Below are experts of layer 9 (counted from 0) of a mixture-of-experts language model. Rows are named router (the router's row for the expert) and show model dimensions 0-127. Each number is 128 + 32 x the weight over its row's rms, rounded and kept within 0 to 255.
After each expert's rows: "mostly gets" lists some tokens that are sent to it at least half of the time. This comes from a sample of Wikipedia text that the model never trained on.

# expert 6
router [132  85 129 146 168 114 199 158 134  98 150 125 123  67 105  58 178 146  84 102 158 103 141 130 108 166 129 105 168 180 142 151 160  99 213  69 136 116  86 119 145  78  83 151  92 142 110  95 133 130 108  67 121 120 133 154  83 150  95 144 153 133 133  99 102 173 105 143 103  95 162 162 149  79 118 172  96 125 142 181 150 114 116 185  58 137 171 102 121  79  85 141 161 147  93  91  67 147 117 135 161  81  94  83 129 138 134  84 121  91 103 165 116  96  96  91 122 155 142  90 111 143 163 135 160 150 131  99]
mostly gets: " in", " 10", " In", " 17", " from", " 18"

# expert 0
router [125 114  93 121 105 111 128 144 158 145 150 127 128 124 142 215  94  84 113 113 178 169 166 133 150 126  94 153 120 142 152 128 135 110 159 111  57 121 157 178  87 126 108 173  97 119 120 161 173 137  99 148 104  97 102  97 126 161 124 161  84 133 130 117 151 147  74 126 115 136 154  99 148  88  97 129 152 153 144 101  14  86 159 113 102 121  80 191  91  88 113  74 173 147 132  84  90 114 205 101  87 157 142 161 171  88 148 177 120 119 128 134 153 163 180  97 103 117 101 135  56 104 126 157 148  74 125 119]
mostly gets: " a", " an", "\n", " its", " their", " re"

# expert 3
router [162 119  72 150 146 108 161 175 125 132  64 142  96 134  47 114 148  91 147 145 120 101 117 115 114  87 117 121 146  56 119 140  98  92 127 137 104 155 136 100 122 151 112  86  86 162 153 107 108 119 129 144 126 139 113  78 155 114  96 144 120 116 181 150 132 150 141 129 116 141 165 129  96 146 136 149  32 125  97 121 130  86 147 143 135 146 169 210 102 149 160 133 176 189 116 117 159 142 132 160 109 173 169 116  89  43 122 105 128 190 164  75 111 134 109 154 181 144 119  73 137  56  70 124  82 145 140 175]
mostly gets: " is", " it", " has", " had", " that", " was"

# expert 1
router [ 96 156 161 168 144 127  86 132 124 107  77 115 189 113  45  89  66 116 164 141 136 153 120 175  96 110 160  86 127  80 144 115  99 158 139 114 174 121 189 116 160 132 148 137 162 130 105  99 102 125  87 168 144 125 190 168 142 130 131  95 137 145 142 117 118 136 152 129 209 165  91 123  95 149 116 110  72 155 142 102 165 155  86 180 120 115 117 112 145 163 161 189 157  61 134 119 148 131  89 125 159 128 152 122 128 164 127 178 161 101 159 148 158 137 205 154  75 121 158 154 127 105 160 181 138 160  58  88]
mostly gets: "ia", "ai", " York", " States", "ier", " River"

# expert 7
router [ 97 148 145  71 127 144 123 110 113 157 124  81  63 108 131 127 108 134 106 145 100  99  98 146 169 146 151 135  91 140  82 119 159 147  86 195 176 140 135 138 115 192 167 107 147 116  95  98 169  87 160 118 126 104 114 145 155 120 184  99 114  85 155 188 139 104 158 116 169 163  98 189 117 143 147 131  63 119 104 138  99  86 113 114 161 113  40 148 143 120 135 106 137 148 155 118 144  53 160 136 158 151  64 162 121 154  63 105 123 134 152 101 101 128 135 100 150  75  56 151 206 166 134 132 137  76 152 120]
mostly gets: " music", "pl", "ment", " Award", " pl", "ter"

# expert 2
router [125  82 118 172 139 141 155  71  69  95 116 122 141 170 163 161 110  81 111 108 114 171  98  86 118  98 152 149 142 121 113 114 158  62  89 108 111 153 125  97 107 116 126 127 150 127  62 182 157 155 134 132 151  92  94 106 116 105 120 102 150  85  62 127 123 110 115 129  69 126 128  71 139 144 135 164 195  94 144 153 145 125 103 128  88  82 172  52 119 151 139 175  18 121 163 141 186 172 130 162 132 137 152 108  89 153 131 162 107 113 149 171 122 131  92 131 169 106 180 176 142 140 113 105 165 168 163 108]
mostly gets: "===", "==", " \"", " =", ").", "-"

# expert 5
router [168 179 151 109 102 107  91 124 163 136 180 145 163 158 207 170 174 150 137 117 115  91 165 143 155 108 119 136 101 130 113 157  85 130 128 111  93 100 108 154 151 115 133 132 149   7 185 174  67 116 145 127 154 169 107 134 140 127  94 112 151 164 101 110 143  72 167 148 133 104 141 131 161 127 128  82  73  55 141 157 165 156 185  85 174 126 143 160 105 170  83 118 126 119 108 176 114 154  73 129  87 125 177 144 129 150 149  74 133 105 130 123 113 112 102 154  71 156 157 120 124 124 173  82 130 144  88 138]
mostly gets: " S", " H", " T", " L", "B", " F"

# expert 4
router [124 102 130  98 115 165 102 126 118 154 161 157 107 139 150  92 120 203 148 151 115 148 118  83 112 170  97 140 133 173 151  97 144 175  83 184 167 123  75 139 113  88 137 112 141 135 169 111 145 166 155 125 100 163 154 130 117 112 176 160 119 149 128 112 122 144 102 107  99  74 112 116 124 144 140 114 150 195 106  68 137 200 111  96 173 174 149  68 180 112 156 120  46 138 123 178 129 150 129  90 149  88  95 113 144 116 163 140 126 213  54 124 142 126  76 139 154 152 125 113 102 167  91 111  59 111 146 186]
mostly gets: "°", ".", "′", " April", " June", " November"